python train.py --n_experts=16 --router_score="softmax" --balance_bias=true --init_std_router=0.0117 --lr_router=0.000296 --parallel_block=false --init_std_qkv=0.025 --decay_fraction=0.574 --seq_len=1024 --steps=8477
Below are experts of layer 9 (counted from 0) of a mixture-of-experts language model. Rows are named router (the router's row for the expert), gate (a neuron's input weights, with its number), up (a neuron's input weights, with its number), down (a neuron's output weights, with its number) and show model dimensions 96-191. Each number is 500 + 50 x the weight over its row's rms, rounded and kept within 0 to 999. Numbers have three digits each.
After each expert's rows: a language model's description of what the expert responds to. This comes from a sample of Wikipedia text that the model never trained on.

# expert 12
router:507571549479516496515525503515491489499489479461473491535481421544511606531455574555488548577481562438479448511488505511427366550564513541517513503537539504527512455572502468433487523464524408523573506569486486497551488430438557502510528548443574491496478473582535494448514517477476433553
gate0:565488542529466445475561455458524510495520581487447482542513478544602550481558460476483459418503506535601560526523467497451592484470579513547455497527397607488559590515519558544486522519426417608578480568488588416477547601480531512453586412474535420516485500500553504524475506492493503439
up0:434444498517572470542502534565523565477500562524475446456537491520550546559442566485507506554524485522457542391529521519457485462478552478507480452547470514508544437535517438407419444480484516436526555468500480512526426528526502481535533525569458434483502431449454555442534512485501430592
down0:516472477489470504433459502575475532443455564522451474518495510522543513508456527423441485499507465516501402583431519490448443599466441487509500511532493516508479501515502485510490572525457532472565444532532531413406481457569518545474411491461448433425524433531527555471540456461515547501
gate1:485538504400469505478441521437444538492526554505500619510489477451467539432467390566455545494490571541452471534460590473453482632521486450468502589493569461469474453484501482458564446365511479487486405530468552502526515514527490631561506564495469535575539429477546616541436531566485594432
up1:530406514497520493559553486503483491563427455544501403450523530523429480507519464570517544513526488502496551468519541426461501496480396477536485560557480461520538461514568503511578533541488477445502553554566437507472540629529500456496535420488575494553599408495542513510512434512472556538
down1:468479556539516472504535483510487455581369396421556521495531538369512455558416452550464435465488495636515471573446527392520551522431536437439570438585569516474403452495518530474522555486476536507550556585489449551447543570468426483592521528575507543584586507527464517579564507477415506576
gate2:527482583611478474474552494590496553459473484453489471524552534410464553469518437473533426476405487588462491427397537416564508527502511479522474583466445539400593570554626461525583521521534492433527602443488441473521367519448518495471404510465462503451565484505537514510517588512495457530
up2:484424503545456536492480551475517468446536456584483547536455456415525548523531553591514402538505471502504531542529426444560491533564489400470397497483475528418398452532462511498537374451464539582445489473493430547463455396450520594403533588524444489371413533474484563465451540480414495482
down2:483597507542587530488617555521455474440568567557545450585506414476503446503435523444524466521500487517455522551452501462496522486470447513500536514456436578557494580489545530487560528426550563543542414445423437528400475551610505523499540538444410494466530470465513504425469531507511527439
gate3:556466510528457495489518526586541588509424502413534555531473540584542449553515540468486498495500610417411485565458586461459544521470517523435492502486531561484462406499561632554574598527505529512474490555462579540571499535615504432538566507442546416494498520580398629540401479451496464428
up3:399498460488447555477460463525521568552490434483474440528437515588537469524492512566459542435574655491407587520514575483473510524422533468535478462465600635503500481457580518520407511478579563527498535545492553518467458491507580547513590597492512493534523484566512540529527486489512505523
down3:532470416554528446532487437500531481417485517388523507474479513604479410442514426540398485563618590519486520510496551450457459486623504490447519507548489534507572491510415528506492424479591523510502509531427565527490561535480484505501461496541455598536507491443543510537481512451463543526
It responds to: Word fragments in biology, medicine and chemistry terms, and LaTeX backslashes and braces in math, such as cy-t-oplasm, L-ig-and, \mu, }{.

# expert 6
router:465479533473488439505494556525398512488546516567527418367403544440527489519530470473534489441545524439474534487495510496522381494467507561443437461468432512485441514489573485446562511435534534532421478582540395465500545489520455468410538425519503522383449527400448477542603486558558474465
gate0:605517488471596554506448498483494459486547505603434514579500541533471621410497560455459501556513526545460484466543524559530585459523589483542513374504460467495610510487390574577549533560563474471549540447464503558448515551523498434457424491412448549485448609489487494523491515495579488474
up0:469447531630518511483531534494479579539540463523534562417453475555553526457501444486453481475507655493546418575490472529537477507495413488471564514587535469560400516452584509501496540422484482558553548552530541494529462543470525420444464488514531494478607473515545533485497506500529569504
down0:451457587490488464545579491523515512405470562474447449574524496487478393468541567453526372545504550496515443506478294505520546519461490587499539583482547567570493388466537506473476418535463494471506604533487482608544570513501610495505541451437436491474479598481474536555532560495561494498
gate1:549479554462435634545474510551545575468466526548482461558495514501613499461561523526550512571562532578686577490563471505571431519527511475472551497542453441490500428424452629448527599463465522554514583599516544532518427477504457484496541510482508493435521588483493517457517456558445528578
up1:466470409532449476537493423473537399556478476584497540510524430492540528465561505546508444557448512443489534506441415532514506557540587663529535419504539577493472482445511468561484506449563571419553512491502514514514479468503532430462492494402500530533524490525481506487475554451476480363
down1:474434574477507595561414533521447424517451535548580396492582422527518564453595497590488522481528498449476478509493567419520569533465454545529523511462470480533543458557548447477488517505501467505514452482513533535500502543551450389498471487491528435443481584574406376366432485444554506477
gate2:444436485510466464574374465516540562608560429591505441519487462482549483499564433534488421452511451469432593387399475526540438497518510524477465420468482506481441565447472510428561389492572592435506458519519512501530570523546444476493474540531518545500514593563485504545477575493632491462
up2:437473486510540504573471541393501550629508484525470464472489492482510512528524458536564471448550442422435484500433448527473440544477506518510416514492483492496478585473530575488492454525588546430509476590499392501510570567556470451570557532521481527530468510522433450575516469596549525369
down2:495561431525499478548490470519547526512484438540535483471543514474474512503505474554476484521489478497501540526485587509524498559459496531502472470447506475497483507501502464507538490522494476460515499512549502541438545492438512487419513511570405512464491479495482494508507459517537488513
gate3:380474479526489534548482439607423533561530484499575539613470427423575510547498513435445369503552544496529450598467470388477523506538506470496531451464413567457464467453513500423496513478445403437475471554559477520455497552530478464546531611470401598563511496493461448432495488548495480447
up3:512418477569510414529493466553542510470519555534440458474535472526566395514542427435574564559555499397541434458452535405540472565492552544390567386444459504509457506583443541526437544539477548408575430552470457414467509542580523521499436499598458530545449554558474573568501420525553491506
down3:563434436523493546557521425555451483509583517545609447556502548390492556405519434555584497549473533446494498448554512477426530542501524490581583510516489567464558509452433468398505504521432442455541547467475502500503411518596487497468535411443535466383549501553491501460511451487504540423
It responds to: Pipes following numbers in sports and astronomy tables, plus past-tense career verbs in biographies, such as returned, moved, joined, signed, scored.

# expert 13
router:562531472455507504474495444479578591592613440452617514497554558520648565502449501473503446503421477470448493598574554454437460447456444495532524522551508565604425475531480552562546408530398510511530477496473550532553548510517479586488475559483468478461462527583548472475399607373400451432
gate0:498517466582498498508359595515460497548490518477590533547490532510508529459416483560509515545429505534547504543583579422526543458545515512422552449479573347570498498545500458387433477509598494497554535503502513494515523434454509536553413564458544622518560481492437523406603478486583421574
up0:559447499542498533583510462519486490486393550533443518496539466546411477441549410530435505555485524503535499457430591469517428534502453483486464481512463465473470474483514606474477482435533512512533559508568451406535511479455493562485552515550514460454456483454600530420468519547391577502
down0:461546500479481453531455539456470525530480507570562565515436438502462521570502564463409395498455546439452486593517498477542496399519524491549509529522497573476454444528476540476423505531514524457520519525490496487514414480446517546511494478404487419527455552496527479493485545423511519572
gate1:574478520437472573476554586499580500536560554513463520545553535525527517468499443515549428476382577443527489537457583469483462567574490409545471538594482533546447465499509440537563456488559491549502609492475476518504549495485463485493466469581614533565535416540480484547444471539547535501
up1:592529463478423526407465547509543406548517534523478480500402566485499543461519561394570529527469518438609495505487570487499484453518462476547596506540507487531454604534625483490484490511502565521522448473427472475505553501440440560491378485465466488486472443551481547532406563499551531494
down1:530528599506443476552577534476488558518473480538538456544410541486442550478454484502505502508544489507490545522498460407613437443507519481477497444369465524462495468539513540525429533429519463532526506552499454496490465452483471540479483497489459488451489437488441571546487558442458464471
gate2:495456505557482450537447561457547430501459591560550486471528425454545504456512583558437509577545484474562483478414519465566493439523541583523542452569503500548411489434502371388599469545495433480464563483561490575442498555494590374558582423446563453550486515463440488396378416471525413475
up2:577570431443461459618540577447508453503561511504488576432494472485451510548502542517454510505597480538502574504542505360470446373477504508468463528535429517482464488490523490444540427518455471515493607475522557492501431663495527534513568442418492501558535478611560500476424451565470539558
down2:504416533543484459529568448496469473517621518465426549482464482524582512414471473534405483532503455525525582472441479605496517531467473519493527558611507562432551545541462424435493417552492428496494519611569542491444503466463451533464489508518506398477509488520434509507491516528465485497
gate3:532549527532507535510390465559505518473529522525545520487577466561404525499493497497497418605488549554489518514483493498453466474580558605472547517610434507476458599378500439447502538560514473566410506512546457478553522453517501530480524570511614543416481507535428512490547584400508467551
up3:418487499487422434467469529490509497485475433543495474510575416515435487517528445528593475413491551485475436467476469549560505461514532585408509617510460538470544535434577484468448444583454459472517594539488505409510439548416460549537522515504581499462385560413477467438526486529494526576
down3:542500399579573370401461449384608525493522450564583466526470501481491544411602550495465491486430457430426474429489469536408482568530573499500485421542558552532569435472493585540522502445514529462571513498398514542481422431538491490514445516503535494570485501517417482512492496517466441485
It responds to: Line breaks ending list items, often after closing parentheses or periods, plus word-start pieces like re, pre, con, part.

# expert 15
router:486468421523496505540441490473514477508548509465464519439533574498459482546580551489502508494445487496509459545422468552503411464520555469488559453516483488452498467484558598492461539472521531476533531476520519556575516563505534405514527540427476466535469471554444457487491461384426536511
gate0:587503455569425561568473516573521504525390462505474493509444505483546526453537518493520532591394403559498507443478489431519435432527559446561505471502489484534535521477460530419566524543544404488483486409462584489408516544518486476561507548564527531465500486476501504493461540544538494463
up0:449465535470474565560496434536625514438469439558501514562509522479515487518494468476585535493423562478387460478528544447532424446540572513477533583446567600508403577377426560559512535425405473487460464413471504476535446507591571540489545619538461459527521481497587536510507458486480491490
down0:541499517446519662440508476442458532507393560461437514441485593581516500536435495422550436465509418497600512423499477457454425481577429540469566510430458536475422470430462494491485583453418416481516485516530545372498426535438401558503532495462496493501519549476555540571567594486567503444
gate1:579535523507475438448478400540612570516481435587535500533523521413502450408535596521517517407478439514417554539492527451457586544481516467515451510551395498486471534440404494443537482563485560469490526536526477522564589372533521533491511520526526523439521549545471498485450503487482566484
up1:495472428547524524475521520511504547416485531449456492412478509481462507430545513555532521483615454623425499516525525595493489528468524584516463438521519606456560518515533489685565497519460485534501484508498459415485493494536406592484525419457381548518511421556547441549565519536589532506
down1:521509449415522576553616509571508488508516526529455547454459481467554378551555433463541568456413600477566508510511488515502473570575506575485443515605543488548511434478567556579510513404470512474563524451410461491555531489492441569444476449458497476477501439507542480509513438518435496486
gate2:549454426597448497529511489635499428565531474474466494560550431485494559457502530585534452393461521427535487453482521481520544562536574490532460497472426507509538470495494498442573493500534567408514434469388558530445572600594447393545491552570450557506528557558480483569508476537568581512
up2:463516496451399471408478498500562532564481521570590539468457499475422468587524484466610481544525395490529527514597466502479491509554544491444455552475570518451413643491579465451493596585410450449477486445554451371543465500372476476529440463538572477485477492470451554499473585472511442489
down2:541499492573481445458478633498503541535533488615478514508484459520429474555486556499602459491374506486562431517540545516482472526574445486429486523560464549479445505502452458395458578529549506482480479455500506449539489479478459602537507415516522422519557485513479452592468402464473413525
gate3:498496429530451560404450516466499532458493501408537504391512450543479496420536506566442552427483524498410504499600457508463446508601426431535462473508474443526473467574537531519472484542446552433547613595543450412480503474420449465502486539488501456454418433447532406526503471565447514423
up3:415519515496458494495513498395547514524498645499516578521579512508525454508478452400449571509504493539535514450418501384587542428516548403518517526555504519486534591404390485549520530637513494517462491442529537507452552529539609554504546478573441553475553631513512520476490534470560525463
down3:442470476468609565527444484550511485485469465520419517536450518496457612527489575446440422503518506524422439502531436508452532549558541502515547464436523546532485483581523546488557599506566460506510505406505470507542497484511594568562505439459463491445572455555462475477447492533509506475
It responds to: Commas and clause-joining words such as and, but, while, when, until, including commas in dates like "May 12, 1931".

# expert 5
router:481513536443422517568475546553600534413575537511504595533482433463508457530544455511521553491464535495483437551478492442525597487391503473546545582496444559545539497523402523404503534482496561484471556472486497437525550438564540474513478512488487426452488428536524497612530486546503474562
gate0:496554477625417490537486447509476468500510597439515468469462500452551515545438435516486452544405501589605485437531553508461460399536519513528558466385558449421568548419583528538461379530517434445551492500461545541480479492473463516510597472536434537540558512448516526492462392518477452519
up0:429441527435558513516454555535574470436493459485519500556538547477542576463386448508541469486449614537511467492540524521508469511521531506482496484446496526513508471377569543486446498434427492556497517437499548581550458505482472596432458505576440561470606518471408515511472469411437527523
down0:547606481496533631445488566502555442579566486559472540415528559584498442428453583518595448504495496445530577535527478499538398473454444541538517466527485529505511479441513588601500580466553535540493501459500526585490458461519513556505421449475446502604473457469400510501516446422474488534
gate1:490503468529461444556387559564474491556482453485501530494503508503525626578569507590478428554478537437566462537558553491529547508510471601528463480503474481496541524534535419434551487523556575474582535494492445436524465492467460464509450546473489467596569595531379580473457523520439592491
up1:502554576529411533553508489555543488536583485508422420426428505440475562551587538567496459535566469449531463576541488488554585525462537504580434434469438515492492496492459502530497452442518615602562549458574429454433430512424473502534434528532476442574509424549355542518512396490549538518
down1:470514464401593519492451527551517476519522477553461559555586499518536514403518573546534477570633553575496530530515526493499502510396439510514559484469413552439477417548528509473571446451560485524426450467452506500495513547557425450571458463424555481516417400507486567554595447428520570501
gate2:543542469489569454472466605453545490482525522520572488499526496474502462433477493500522514531507548392541405439500403434496578467517500558419510512506492492461533523527461468489513454490520511415452545408511388545452543460584596400521462507448578535469465522526474600513590544439556483508
up2:569509456542543487440476463532473511523451482594595507543420494422454473418573596512514467508504501550543486465487496381482516499468606498533484491574588397598539468539510476535491504584467545442521488429586472470520470622579526517517490402488582507479485454447452461532500552456575487523
down2:343554439481512415481449418550570507486548475515576461390512441521513457582519522551522449439521524469464486511567511475499482510473481545454466628511507542467495492500522569488404453425543550510595473417404502484409484453539488480464523462541552566515519453566472482515414584586508556484
gate3:588555487574493442465448555471576419484487471400548487624590516545470511454517549482502512484351433475515558370495579495459526446575521452536478439545511466430510562403551518521589571463518559398444444497573599494532559605544537417535490481451480490487491568491476435457476532387404591571
up3:536557475600518503533572555439585516382545476485493428548504469458587496506493542435522499517499519579560487519432465540479526494465514449523497546550569465517492512429537508493524601442449554488407425510431548509549545485507603439560527428506584437520472500575540495479524576440403528510
down3:450576460446482520513485478412451524554634519544432506454484452507505593500467453451546501474482487528532515530513484573495503523303504443535471460497473405475506537477500502490517533481538510454497489514507510476463543486391479528506502478506563327543488499504478557531521533441547490492
It responds to: Possessive and subject pronouns in biographies, such as his, her, their, he, plus paragraph breaks and section-heading endings.